Below are experts of layer 5 (counted from 0) of a mixture-of-experts language model. Rows are named router (the router's row for the expert), down (a neuron's output weights, with its number) and show model dimensions 0-159. Each number is 128 + 32 x the weight over its row's rms, rounded and kept within 0 to 255. Numbers have three digits each.
After each expert's rows: a language model's description of what the expert responds to. This comes from a sample of Wikipedia text that the model never trained on.

# expert 57
router:095168160093168138105159095099170180107156107165109174104164167118156160109113165078154173099142111108097109092151079129149172110151160150100111085170174092136154144102152089145171162137095109155093137177097168165147141106104173109079093114088081168151087161159089098119159155102162117147095087099173084160086155070138167170103098178100102161106118096162163153166096103162151159145156103082164168159103081123154088089164136102096097087171105166169091101176098115157098115153160093
down0:167192113133141085095150097141148127115133115179197097104183128125174139155071082083119168144088114063105160107088106067143143128118175080135090195118112132113133166118179140140138121128114160118140188099155145027127142183143075114139066105175174088126099132186174131062160202166148135120126109096146132153070131075087134097101142146158098129132162102117132144129092104133089142146184158153115135135106126155084125120142097107150176123126118140142149136044149116162145112122100111
down1:088105159121116130153077154125146098098136116118174153091098094136171129135080154139132122143153148139141100124134115205176123118034070175118112169094151131157060133147134093062041129050130078115189159159096133112128165107163135158210136169148176129167189122105119126134113156138090127150107106121096138159111080165103150122116119126126111090120176123131168131162146162133122084130100100117085193132086167106083132097101161103135107163092135174136092165144200150079123129105085100
down2:096139108098057143122200164121076115196147206126102098106152150143132158091129125155167113101145130154117152102097098096129156112112122082105201109164100112141109124185105081128135173100162186203092192088136147117130135070106171151038117079120115116179106133092176145143122105087094126149142189113138102136153098123094162121127202130125104131112173107114191144133137126072162105168135124137110090125146087143149145096109082140157122126158149141130097100109107156064124093181079098
Description: Concrete nouns before suffixes

# expert 36
router:098169170090170095117179094097163161106156111172091164103171157107158159108107154084158168097138098107085103078149089153149162090163178125103096099161147100156162156099141088153177172148100106157107144163103178156175149101103161109096082101079101165161097153162080103106168170110156099156089089090164079153122148081104168169108104160100097147098117110171157166149081105149166159154160099085164156144097092150157103084154137113105105091174111169146101089162083090157131151163156092
down1:096078121144132103096138119121148144105117103146145208097186101147133164110116047133117106146175085087118195067097130141206152136148118149163086133155161153144142088076111109185107141148145176092140123097119144162061172114139159112120159072147094134147177144093120111159096183093164128165132142121123123156096100119108148124118219147156155124135124122157094111120090167111132200138091126096201148121141099123134106111192095112171079135119135088154113113091134064092059132182153126
down2:149038137091115173123139115057176127159125174115156100131152157143131076126162127137102191114159128138155159178081143184175118138065162083097126135113129117136139151138153145151139137133152115124063088140155179144131115095103169094123114132089179150140099077165104079084161168148117077160082096099172135133117107153120130120062061149086191133114112084146095136112201101089122093132137179095113076115160192133091202141126133143141109136151098111176120110163121137173136098069146124
down3:130167128105098160100148122112156166153220116117119063175143162133115175138168150053128160090103134151116106132159125130127093121110235073128128121149138041131167148134159145082141167120069108103172144115190094082165057109083104117134160112102167099092167113131124142091144105161091115133107143109135158126178140134143147163107106115124109148112117128127193198109114109104143146168120150070096139098119158199085141136162140156110115068129060173103120148128113148120110082136125069
Description: Table cells and predicates

# expert 55
router:098152163098177102108171094093171148089147107155098163096153159140160157098102178089161163094144088094087102078167088131157165099158166135114101096157162089156176145087159100146156161151094106161088151178096162167172154109112180112100095111090096174160098167172092090094171150096161121142085095092159080147100146088137150174113093176100106151100112111165165167151092107158166149150165109100171170152108090144163083100145142101103102084167111165167100107167082086156107115159160111
down0:097109097110142132112108170155155107172169135063155066208163121146079102165133132129126163143201099142173148158148132147122109104103136132204116084124139155127110077127090127073088164145147168120137117114105128127168120135178168111210119134110116104145094083102096113181060108173070138166108143158142050138142124167100135113040147139176055084197071106126090130148137175072138134149079145120124134129125158167159125113133097141125115130074164098130141123112112148140085114140140142
down1:135077134159101049163115117150211125159180126162085126129108113144153168150128131102106114087088131188155069139154072236134130142119126160103127111134130081118138176165165091146104129130166112149102147141123129144140128104145142142142152136133097075091138117101118118137096107172148140091110155112116128129114106033153132098144131122137140073119176111116077117126190146103123129092177141056146157136229123139094144202137115110146187128185158138169110049141088097113137092140153147
down2:085152156125159155088067102143097129127119119133123096127084131168168186151144123166158115148090196127154177173177130078112151160120120077156069146110119157137139129134077124101109097107165220134101106087165123091160100165164067113077146128157153172174139089145085081115136100177146151138171115092161195143095157114070082146156160123162136127109129109040100122063130134064093069167157148135081160130124146143091125167095133114150098129144147129100122181111130124151149086133089146
Description: Row-ending line breaks, disc

# expert 34
router:075128143123119166093143102095165146135135110145102145076149152106172113126080171085161158080127116078099072109138111177155190111139139111082115129159149068159142129069189123119156150121103116170090158157079150141159125125090175115091126140096133167168118154169102094088178115124180070182080120108141094178134186111140168171111088133083136161118112094126161131154125121135146158198166108125152131147084092166166103125156161102079088079174098191144141101161110169166103120193156088
down1:174148138140134140072093110074139147132077106136155134128134122115137136124085101108122137153188137123135090116176140164150079191153105172129071145176105078111127146120082132124165089130119164107141169105061119098193134155072104086121105146186138151112159104117128182111122201109068106151121163131095115133098147132174096123143116169144109153136086069050107114080158100196130084063147107185101132136095180063189145088132149107165178120105135178145126157121140099144189143126103140
down2:165132140152178097158143129098097030174165134085099131204146132112128146136130124185116190100170155121169120151102085134135163129111170144100152107065175164141118176063138152085128163113074097140111084152132155109131110106071164084148156075132130102131105108121088135125104174112154148081145104171100077126108111108110103153122145141114163121178129199095176138119143174095149100112099117124132152079091128161127138104132078125113158093201118136102120027209155163120141116123143147
down3:188135118112109145136112139126123163125094174083134130084125187149116097187152114082115104129157143169091186117122100117089103176088128135137122156185063147156164154122130149136132153107030104115085144156156064132156144151104168108150138186146113142095175134132077134157115106121143193138082111130108044117118139107108143192181107153159078078093130076124121133093131189137101136149183090077146118109121161173117140169137151114173106105114139122130114144117015131128156076096150144
Description: Sentence and paragraph starts

# expert 19
router:092158171105174122098170092100157146100163105171082161102157165140163166101106156100155171083153110088079105095165092145145163083156161143107083089165168083159153153095149098154162157164097106160085142180114171157168154102101170118092078114092099167149101157157091098104152167113155114156094091101162093155125156087112163177116090175099107143096118112170165147152091096155161150136162106094173164154107085147175100104172133100094090079174110162167100093163085084158111124151163108
down0:168144128125081156125091102105118128095158156114181131103081085183155088128155132153140119094164127053170133122124107130094120102120080129124123074193183121093086118101116167080179115132169127137116128105129094133130161125069141100129116126149132165151053121069091142078155097210091090079155192131135175167099126081138099141186176145169181175187122148092112170139098134124094142146126126106115147122142111062130141146148135179208105142145076102120148155136079116094152089132144172
down1:091108149098120080123123077116178162158101172126143103049134092102129168060162100092142086139149051164150170158158141173093107132114150146155135124132141151160116142185129137138190143141153101096137188155117110152189123124111155136115146127156143123087101098142089141117138205164052146149146075129128060190104138141050133168134104136123065115128115134152149144164084155126171126107124116141122128176091057140146090116154129101170136127063152167082182117131069139165151095093122101
down2:113083099182173127086142175081189184076154069111144187149159134165093136107124142133199110107134155154095117155121097168095096128074155136133139123161121110090114157126172164134075129145074141152119116177105123123092093142144189126106117138076054102126110143116102116117180117110158154136095068102097117168095085129152154175045150125187139178087150127149120152124105044120149176179099141169127162100143143113169153091145132128128121122201127137132118160176134126152161138112107064
Description: Past-participle verbs, table closers

# expert 31
router:078160183091179093108175093092156158093161114160101158101153149137167151121111160100150174105166082109088084106167090140140144096161156107099122095163157089166147159093125094167168153177073095169084116167108164163163148097105174110098093087092105177139086148145102097130171150080178109160093100114150098161121134066127148176092088173114109154093120109164161156146092113158160142145134097111170174130092105144153093102157139104089083098182105161167099108156081125170074122177159123
down0:106131098085189082180163104109158151085059149111104154163060116091090119128140079114178140173120137057100137081155120160062121110166116140111095103108079124143173137078117100147138161171156136143151129124219125170143151145143108099135088125146098114145160151124161160145074114127126110154105103090110100117203086088169135169113188094176114119150134110162121134182093132130094123125170170203079127193116156090137141129147171093172176124137132123098096141169155137082130112081112147
down1:131152144134107135143145154163129127150189113118144129187169094103146113078077119165099169161159162103178133142088125127186048152106102091101096082116152156193047150142187088144181113129144115191114170095133149108109081149102127123126149086161096100156078168060170122080090072128133161156152085133117144145079100117080143123114141108176143143113164042101148185158079110113118137159135147149151167099123167131077160140081104087109159109117129096104119149136161173110174114124127090
down2:157106135110205133085083102172098136084104124097152109076148092110103171096180100204172146105156158093170167153073134118088114122132142155146094115169134112151113111159110088125109089166146141072161124145127102140119077105138097125134148136146107104141056116118092191144121137105186149147158112157077118110096202158152123065172173121123135163079091145103103114155130143176066107143138147123051140124061143148153131139100115053088172154107131149129159116156105170165140129118157204
Description: Name and taxon endings

# expert 47
router:117168140116172130151142141127145128100132120177087210122161160115153166094136161104134141111172112110119121116193087162150149092137136125139057089194118113187145175092136122151142141095052087141088115132132167174139131093087147073108097133082077128192109205133113128102146171112130066130121067143111115132131142090090175136135134176110111195073084125147177167157062115172143150137135092122127146131080113152151069096133155118087098113195090174161105089164100138143101128129158122
down1:074179126076108162102110170091169095145179142164132145117117169110133121172097146134134207161162086107130176102142116078102134169178094117111118112154124147121145104163119123103141158085142102159125109209097167116104125155185127115134115145076099148110135164124135071115121145166215118122093166094118103089177092117136172140130107143161146142118134188160130121119142127112070114141128137105061084206122186180054106099105022104134094114129142139105127134137151085176145116077132116
down2:133130135099200115063116089115106076153156107151193119090108162162105133155126111142165136102158131176101115060153190090166105138068140127178130098155073137165135101136113159126222092158079138145108100132146158130109168106141090141124131100091136134166083105086130112090173101094189201115108137061103138116110100102176081083119124138137129099099139100147101138173164121164089094145138147154059108142110165117127176155139163113157129126126129154074193100113140117097144194091162173
down3:075146152150142179081072088102192112164171062145156145077150138157083147196106140118072149141125075101202178123123126088132164136118134124187081092095130102074154128152100120083104117155140122159150139138114115131134095103152128181161105134123181109171117085127108120132127118110138094068100116129115123176126157100158121175133131114172082075172133149154097143130149098082153163112128130163103167140123064111158158187027130089095207126109144142114148112115135089117173147097163099
Description: Capital initial letters

# expert 15
router:114131137154156155122147095094182135112131133140107156124208138084150139089076140136134151111149090123097127059123112120144162118134143143123130116146150081146157143137142080189150178136100128142092115139081159162145130119134152077105099094122083159146064145149077097100167151128168065148110045129201102174125178099157159154089067150045105189104102147146151165180098157119166135184131115072149158182093089150140103135163084110098122122126120163175096081168125165129145080150124079
down0:118148137084184106131081161105129135136146139148182147147123125091119146123163115113150055150163118123140119156124144110206109217146108107077145103089100113110120160139079166118069144065143225105166153109091145147144102106076148157099102132235123160149098130126160145116116163097123146143088086129103131131056067132123123152087169115165081130154101137082159197099123127153099118128169156146099100122125145149182120104143068151190168127123120129130116131112183070173087131147115132
down1:110118177131121119111106176158131122136134182126110128153096113129133109090109052074138103125108115116105094094132167125088130090181133113130131115128106141151136153180166115115145165111157199103134165161091098146173064168122119122117161191200095137112134192163170152138100080128076135117218041191124144078151100159103095131098123135090079117177123153131075139156086110119141149139110103121176142139126151111123140113156078188138079129158180153041107110114101187151141086116147135
down2:156133163101155160112127134223223184116091130063151093058148125184147066142153132149094131143109092081180154108154138069124171117099115117100162203122133114143093143128192137144125114141115111110081130138143113124146156161173143141109107168091154100129121147145134088158196085126102087166138146093167116116164133132098146115126150119106125122078153132164135076124157042110130099131069127133107104094138181100073077146139148175097087141133137112060129152104135174169098110136131074
Description: List separators and conjunctions

# expert 5
router:095156171107144112100168101086152145090182120166108158119172169143132152113081155074154147086121120090071109076179091150141171092179150117109098107162170098148131187103162102143152173155091104184099123149101175156169147111126152105096073102094115177155093160170087064092174148106154116131092088088160096158106158100103152179104097173106087166101100114153177138137102130166174149138162128096153154149099103162139083093151130091105107074152108163158090078168081094135116095148163112
down0:152119088169081119091127117106164089161134060168085104106052083139134164132111107213127183124090126182132169149159131094119111120147079127141147161131127125127171124116103119144033113148154121096095157119173081107131081143125104202148124144137115104150088111141144138152089135168109114142158114173111056185138092170142135083134117094146169173112196120121125111090151110178089148148160166151151130136140139141044114178126132138182150103117110058145113125180137093078189114099111134
down1:140169114107145124117095058134089153164148145140130110110109133109242063118211101051125133081115135173081125136123114120182143152109100087155117134158126192157195146149143135157199082097149180112153116154095112109051108132105121103093099095128152123109119169137123171077114111132181135117107125114131182123101099108117161139116137140118091127181141157174113094131141165104126203100169155138121115167153177130104075168097143106100104091131123146167137149160150081108148091068090098
down2:096165168146116156152189133184119112170175098160131132120190098142141138079071150102079148164148119099109106167126157100117088152072114134092098090124137119196127109076136127091124126152134134136133145094118191114159095101106109132086111086116144177118153149160158118108086221129149109097097087101226161182117132107126143130121126148199129172142126123128199151152121152073130151101119060134122120105090050192129105162089092109122158159151110136079128056100107160137118151120136102
Description: Auxiliary and joining verbs

# expert 22
router:110219146098141132083173092072147134093163105136114146121134162123141166109103185082152164099158100121092108119147080122138116096138171127037115115192171121132136156121128098170129147108074073140121143161099162111201137109118129131133043108112115127149084182120119118122129167113138091153060121104159114143148121106140184146123122184082124152121115119185160160130074143154173128130151134084162186155134084163108122077127141061129119113204114144150104096137042111108147136180156127
down1:086119134076131194152101117104160141110169102114124188111045119218120105151104128124107111095221036100138091162078090133116118144116166086097155146159143139127139137147122141123168188101140126182104091083148095099119072118136109102108202136104115140112130089139147115086078097159133132130148158124109107184149165098152096145090133107118145172114134172136131139187088143170201110157107146127167115141080119140105111163113146100116102088151078114099144103125157201108139092161171086
down2:174088098175121135159100110208111142171063145169190101121101085162097090110142126097155156198119179166189137104082142095164166123173106130154115165115103139117148094116139103133153180162143083123170133162166147154048162170137152113108146172136145150147110081108150108134096116155098134138112161179074098035033107073080125134105105098096087113112136113110126174122150173140105123116116164142157107117100082076132125180122124156092135175125125147100140150080123126172150110131139117
down3:138125125081121096162125154170119091166090146134122133145149109142064161126154096153172157183053158133132158103090102108106164148186132131184165099094104149118109099124087139137153136136114136087155100071101140159129184155098204132087114118085097174167101179184109055158094066165124134158133096154143111113111146048097142130163093170078145110138129140136158097135153178170058106144060143126145077113191125116129094163142080118093137111177125110137136159170180134081114133119086130
Description: Infobox and list delimiters

# expert 44
router:093168155079217108141161104092124126086160094156092136099111169098154182132115169099140160093160118084141142093125092171116176132186144150101113100156168110139133139119148076123120139108115150150062133166095174172169153140100177104077091112082162152135111171174106098109142160055177110130119106136148061135134138072107126153143100182059078168102105110155145160141129108155160162175111110097134123150132099190139131139145107128058092112168118162143085060146069140161109111169125148
down0:133173080113120136067130141125059141189119087170116143095126115117170073108172058095147159124116131121096176100128126117182126078078137137175120163191092176133128145152103128145079101107134112116088091154179077133181164132136168158110117162084151061115163115072121120132177102133136106167096165119136136118126100144074154166148167155135103129149129073138175152080173131112097106102181191150126126104061133124156095162120190171104118119114184108131154082155118115159121135048112154
down1:141089135100121132178093135129116147133137135095145182168158084129061128086173137190104144162134141136134104110152136146122088140053125093100173147157115134163093126077141155097110146151146105170118163179144076112169164143185147084178084141093081124135130104141037123138142136086166208087103172151148123112142079086157143146087176120120088072094137144106188093144135183145105161096126128106164127159104152128088115152130109085078059108068210148164113135153113130085118117107127125
down2:087108117149105110124090110134138134113082065128145104072108123168114147137175134145163162129100090106141152112114110063096252091167132105142143132101171139128173096166143092114120133168105129112086090184169131076153149105181128125106159156072143124145156071117159145137096049112133178131132178091138115152096128171104178155148153107074143095146184139069103098124156117172140120129134141087098119126219165119115173190148138171167115187086128166114133128101101120111090105152102148
Description: Foreign-name word pieces

# expert 4
router:084138150105190117080165073104136143093154133159099168110185136092143148113088161110164174115164133108114090090183064137124141101178150101086096092143170100122151179123161114135139160147074102155068139167099190143169124098112173102088100102086096185158106156152106103108141141098172117141103080139139082189071145109160174140112106179101125184117087102153156147144113113147156130145166108100146175136122087140156103080167159118092073092170095177168090101154110125164099133171156090
down0:097186152106155172176116087122089149120132150063125079165141162139143166115094172133173088084088110157037144105121140119175099086148070140090091164109118102156118091090123090116102104137137131156112133149136152141185090144104124079145111110128122075148150148176110088106166137159073147149109167069117141086134104151172158144181099102152091142113102073166088140174140146124159153126225111122115181133173105085166105131100153146128102072150095147141086163196134118127118084127137192
down1:153102119098104168164108106108134123155167088094125106139174121084145095116145100113109148159130148090124095129090160104098141144128144159163115163111102151128206163115169144114141112168030087118088144039169125140084101121127134136101116148118175112096088121164112090140155204129171115107136051119139150168163108127136160122126081138078177110129173099114213169167111108105161158094060169150089126111111123111156120129163131096144190130085186077091194133102189152110148118133165133
down2:121127086116154120128199144174155167098108047112141090118161159098120085110169130104077117189140142142141147122103160137110121178123180094161130159111134143124184140184209072104119148155134140082117242092134138097099198114111122138177104094135153109120108102109109113067164134123120144095114087091130101106136160164143139106173153090108170142143115163134136127149176164119128153094093101128131109137133065119126090114147112108123109169052072076115179139112179131098073165165111081
Description: Capitalized word openings

# expert 60
router:086162169096172118106174093082164150096165092167114168095169155127155173113101152086177167106153105112072092084178082151152154095157160139118105100151160108154153158109144107156143157153096100165099134171107171153168152087104159116095085116085108159149089150175086097094174141082174105157090084090164090143108149072144165185100089177090117157100110102166161155164081110162147160150150084114170171161104078141147103111152125108103096083165111160157089104165086103155121119162145118
down0:081154142121147118117127189166107188123054151178063123149193122122199118121108094118108114141144193143118125145120115105122102094127152119119112111088151105124117113115176107157106123122175036133140131137205123159157097192127082107226128094162177112074107139108152090118163145114139118190133122116126089121144108152157117161096106107127140193060083104130115111129100172124100127093082142166122050111147112072114143200121120093139100142143153098127127150085187124143089165110126145
down1:070156181062085070055098218104166202160125085139101122127153143128079141065130102128094123099153145097150045192081127131175119113158165130124135084125142145151100148144151121122167192107100142118175126196171106149135122164121092145088129081135181100148126120142123203131161123115151096141083126123144152098175134165116113129085131137098168128126085100081167135162113060109115141114124102145133129069150175084129128131148130117173118086104174147175131116101110160124100177126136148
down2:148131147120107103108168184097109056162109136042158173088133104227138155098107067090140101165091102109070097130112133167162141151121136152146149161072093096157174132185106152124150095105123086143126170185124191139136182145141140110110092098086114109090159136068095136103123139192108104135123190122059175124159150180082172076094104152104144089161105158114107129075175145160141128150100090150106100120103152127112136093130114129120162122100131130118160136158081159095110161163128166
Description: Table bars and separators

# expert 13
router:089172156088155114105178095095145157095165099165116179102164168130172152107093149083159161102138099091078096068169085151140160092155160143112095091156161098152163149101151104131143165164095108170099138152096163174159146103114162093100094103079087166156088155170091098107150161083151099157093096090157098153122147076138159162112099155106082172110109111178158158136090112161158161162156094097171169148101080139155105094173135099085111088181126163165105086176076117165114119147147090
down1:142158115171134121133082093124149105153114161087175142128091076153146149088188099084060127119123153105103102192112078143098171163203119070127083144151095117168145135136102149153153134109121144145084147130115137122142102108138126119149112102132106172147118148126153115113154122130153108081100115102175177125153140096074095114062097149142125158196161170138134168223093106151135132158177181086156116094133109103022100075157149081127171077122138133143100197106142181127099145092127166
down2:142207153093150131148114104123106086177127148116110139138159110111131111143064126122094118126120124143182103133044170077095171125184102115102122111132077095153176114042142211175154142164131122137153076140075126122122122136087174189123135137143117055117150133141102138144144094109137071140178127095172102085125116119117112152156150208053121167139104110109144089146170100137118123204138182120152127086118129069131197076144141124130146111156177092098113108119142155094152101131169146
down3:185118135125100076112155133088104074128137144122081105139128159143120130133151123166131155085141139151170085157108145137176132110138081140080034141159159057178135069101151123112085163122107136153156122177132119122161127190135095194063129117152100146098131104087148091112107130091092035193116117111078078150088075130124121105198129144084122131077154109117097128175163085152073131139126107193139153178147131127138167191119141144176107108146166104148116107158106146177110104165143125
Description: Decimal points, non-Latin bytes

# expert 58
router:072140160156168109100153109096132101099178113148128158092129138153182139108125127094146168115178116120094078108152090105158152063159190102111063066140128116192149169114150050169141143171111140157114119155106150141178159110107168114107080077087079148168097165157087117117172154113124117161094066066170099147101120091133137149140104134090157143141105089162151140132107163163121143182135078116117175141081097117153086080134137101091099102160125170163116081169104128142111120204189121
down0:101228137085137156082130103147086114135095082144090126150158124142113148130091100125084108113142097102152066088168138170135131120171101110086157166085128116196126101081152116102145069164143126122122081170128188114161154126093152067131155136150126137085100171100132140141169117055054126164153134113125162134145075139109145148174145116131129174130082065169091147072130138169117132148154090115116107169184113119192091091101167152135101115206146119129152132151166094077155139166182143
down1:140144140130123122144134115204119072107132127189197175178108106109112125132103107056095154128137173087105113122134084114158135149120116116146118114124162106131107134137141136146098132169095131135116140080076106099172119075126128097229123137087170069124144202178104136141060144160113097112167068104157111118120147146166189081103120103117106051160116140126112157139135206127172127140141129177125152162147158157142161141094076182081122052122122070092146066142140124126171115135163114
down2:107088163187163196169142136115144098072119159136148113061098119127134170166141134131129076120105131103113161123154144083138172144141133108114137108149122105113110161132072151124119105066148118249175123129136122167158092170105114143115124095117129081126082151162162136037114143111114087126137152114102154082167167103144126147151161118151128122086123186175135150119094173078165084153142143179114106125078108099155112124157149081167126143168054095173055114106148112192076148137115087
Description: Romance words and -es

# expert 51
router:138162146090115111078136105102168178105160072137121137081144163091182151109102149095166159111175121094094066115137120168167145129135131105124111091134203110144142137097166093175159136097119132118114167131084125140132122079140160060097112094133108142149104138161121085091122137125164118173073076092158091124086181110154195136104102145090086147104116102151177160185128142137190167151193081095151146120087074168142109112167161055091113088144100195160124089132117182174103109129154121
down0:113145127070093068057116121106138129154098112118139122148161126131101139156138139110150139122141138145143070110112093077090128105168147074206107148097110092082126134119172162170106109106113163140182104155088095079147131110115147099156193090233093114139092112108104137175157149124138144121161140197098157180098126135125083124121145102166130087162163097082173141120146183167177156113109138130048097136160097127145087113132104153143178140228130068154124113097187153121147097149132132
down1:147174129051112094107147119145151138113156154068156082157092123128095144176105150129092164124104111150168185146116179111157178147116087150054125137124138150123138096094096027160157118173159104081119128134105111146117129104143084128113087170066196074161134167115073087152102136170100089115146174066143179129170120154113058131089118162141100139152138141122124123122085140126155183186055127104152118104102181135133133112160149120155129098094114198123127158127079160138144138172161100
down2:110093116138080131144204166086129074130182142132092115124150117137121141118104194105142166087139158132142152127122094162098089115082123143144129162095141104093135151126202139128124137163145101185127178090140139111122201115129123138191114095143078125102078090153118115165135118143065160123124110102077113140130176120078197092133139182116105148083161139207139128023161171138154159122131134093107150111143088111136161092206083147137128114126095095129053073138116130069139100169123139
Description: "of the" and quantifiers

# expert 2
router:081165148057160137104147080108179123103185094164108165117135148123159161094079156101168159081154086111094124087152084124145157115164159172112073116132165078179172151097151105167147165137098131173113160129107196136163157099102159090112090098120088136121110143158125111088181158096171082139121098070149093184130165082096158164087108138118106156099114094151185158164077125150125147179156094133162152131119095165118069064145161112109102072147120141162118096161109110149077102168139112
down0:146191130132121129107100091074081125109102160164135166168123147150165089109074079154205149136148184115129096107075109189103102102128156093118105158150162138097140147088101163137075092107163094102110099107168093167105149097127133120078115088124081089130193120127138072146109139144201097130130159128099091166157145155118119202111127158095149165136110182124085144106112105101201135168133111147102175138062149135102089131139103092142165091179094123181139099107126169181178130116135192
down1:109149110121151086115072177088025121149130097107156105137160119084133091137094117088128166150147097145121149095110116151090150137113109156137150156101197044164123128121132145173172138108125152123114090185080146165127179125152113129158130182110165132139114135154173164171068122130068071131124148105138078107175146162128085074102074168126145101139182152110180111091200110107140168131121086125116095133143073063189107152108124163143156136135188104143169133130061144080150103151118132
down2:128133114151162103135110108079127110104209149119129145085129123134130220132155113135059122132183104130115146122143072103153108181161145195115159092103141091118184149107098128092118132136118131170183167128102197125110142123169146124093069146142091077065089156136152169152159154146074186134107139087098144131091124140082061204167119064164149070135129163135108105132183107154087140121122155105131109100147127122137079060086109165077123123151087136101119150175153124169133154164123103
Description: Attendant "with" clauses

# expert 52
router:089152170101175110106166090092179147100163116163106170092147163128163165102105164087169178099142106104085096091162082139160151103159145144105097092160163106157161147094162105151155154137099095169077149174108169160166156099109170104093085114084091176151094153166096090098154157088156113145082095097153102155094159075137160169098106176095108167110121120175166159149091099160155167152153110085164170155102086146160091097172126094092106083177116154155110095176095107160116126168157098
down0:098174123174165120143119148184050134136120159128132113126117159156113155159085167097128099129098130113155104147123148068142148182154127097114122047109160158120194164091140140175118122047091135080116160101137098147104091140151071157103122111129122122098139099131070124069173143158080111105128101133125121095169126189052132144147129149113128107087090125133087135190134183199082190164158148177129154088187135072087160195093115166136147109118140140170133092150113129159137139131122084
down1:089149151114165094176163122085103102144137157088139092139139147165157115140088144144123122136096162176031103149143075176143136127127163087176143079161168152137149130080140118175161112122160168152085179072109152129122056117131162166124145044142208110105149070117089148117043174170139136089137166125149102100139127106108092142126136132121127073117162139052164113134161122132136156114146128139119163128069102131098176142158145074111150166091113150094070167157130153086168106121157107
down2:186157145167216114188149063147078073057104130106131093123156088114072137105163126201127148162127068039141206104133124126089129162133116134139133162120125096108153095135119165138102133082126159155201171147096115129135179126110142168177098126137113136153122114166092144089138134098178117136174153085113081080134191160144122129146202130126129096126103102157100086128146094106131106170190123101110119146129103066137140100109107118121138069155108095126107147153159075142156094115117138
Description: Mixed, numbers and sc

# expert 24
router:043146158136164121143149131102163144108151111146127165093164170160138145104115111105139128132129064094128116123175110165138155082183148104138099112123168117167153174069144090142193121126057082148110161177067139168151165128103168090091101077102126141152120135181061097111125170087160122155120079085160079135083141083110151142081084163124108144071117081154145141171081138177176157136143121126140157159069092157147105106178146153090123122153090121180123115187077126162090094137146104
down0:116152107098141122102095106078092159188111127060104170139118136123131110102151144150098097112145116161105119177134158146108124131034105068120148145085192112101044153107130133152205088129112102139124106094110109161150101116140213100144166068138163094110140148148093111148139123188134135108117067132148102187139103154096106095114073138114143124135255131146153124159138133134157163114138128166174135153118059129136155144164150096183073117173159093127110098091171125137137148120150144
down1:148149169109115057192133113085122177134110163084203103141070171138135112154122126123129116112108083100117105106151151180061134103207119169154078114151117099072160141172130135125142151095124158123109124118032107126111099105139127096144098160128166119140108072169134107125124097146140125106167147116137073180103152158138144161105117179165107079130138106171142126123152119115168171150114164118124118067087142120162186117052090145187138097089140195155058131155178098096161107092153146
down2:144172144125137123177055161063173118082153118054118095179117122166128149156096149152112094147089129129125220185112145134144102103094136071088155148150182100174105168137152157167091173138138134113144227099068086109136122111088114133170069135182149133153162130079130098108143177098115138124117189061120158115132135151124119123087156145126080098087127105142139083130152134140140174161109132117068136120112145119155114120093154138176100128153111161102076116161111130186124121124099051
Description: Inflectional word endings

# expert 10
router:104129153128152139090149145103145153066125119161095151120136162133147172103102142116151163132156125078092132109168119134158151111168177135123089090131152118145134179084134078178187158140113057136091111164129156168172156110071162088122113083086112164184113183140077111094222148094183096138119132070168120139114140104178119168123117127115120171109117107174144169171046161136127151112138091068141200160079109145117118119137161138140103063139116187131079095174082118121096143111141093
down0:115144138152175169141081106207076071136185132121153101089092100105173169172124132169180079166172125097116108067113154077137127203083112109111130119105158112149163145072137151148092106205187133172088115150098116121044132148133126145082159132140135103071168100158073128139113061162049120121155143134091107177130093144140117106118147129137159144140151150122116106140141111120127141165166127152086125158197150084102107096125107097151059149105138114131138135093123125170133091190124133
down1:120179187102084065071102120140125122144148116131112109093168118138142155065105149117148124104185072132121110148090137063109127172066108137160150148148118106097178110142164139139178146130187073104130151104132117066079145141084151117148100178067195109120094125169103122146160078132097140126127115130121115175098106118129133136098151082192129097141114089098116105141146140146143128147128133068155142078201130115163133152078096164153199150184122131178197059098097184164152135108149117
down2:135159119093130157088159156089045190091148200151111120095136079166112113110132111102157095186173117150171208136141156176143125130185121148086093152139115101170120112117133147095104092147137106108088151116096153175159139060118186120172110133075145134141125147091069097115160091067084169166116138107132123150144112101139083155128162139156142177068185086173117130154125064152152115109095063115131162172118101175179138097139154094142138110155084134083103124106136130113103188088128122
Description: Lowercase word-stem openings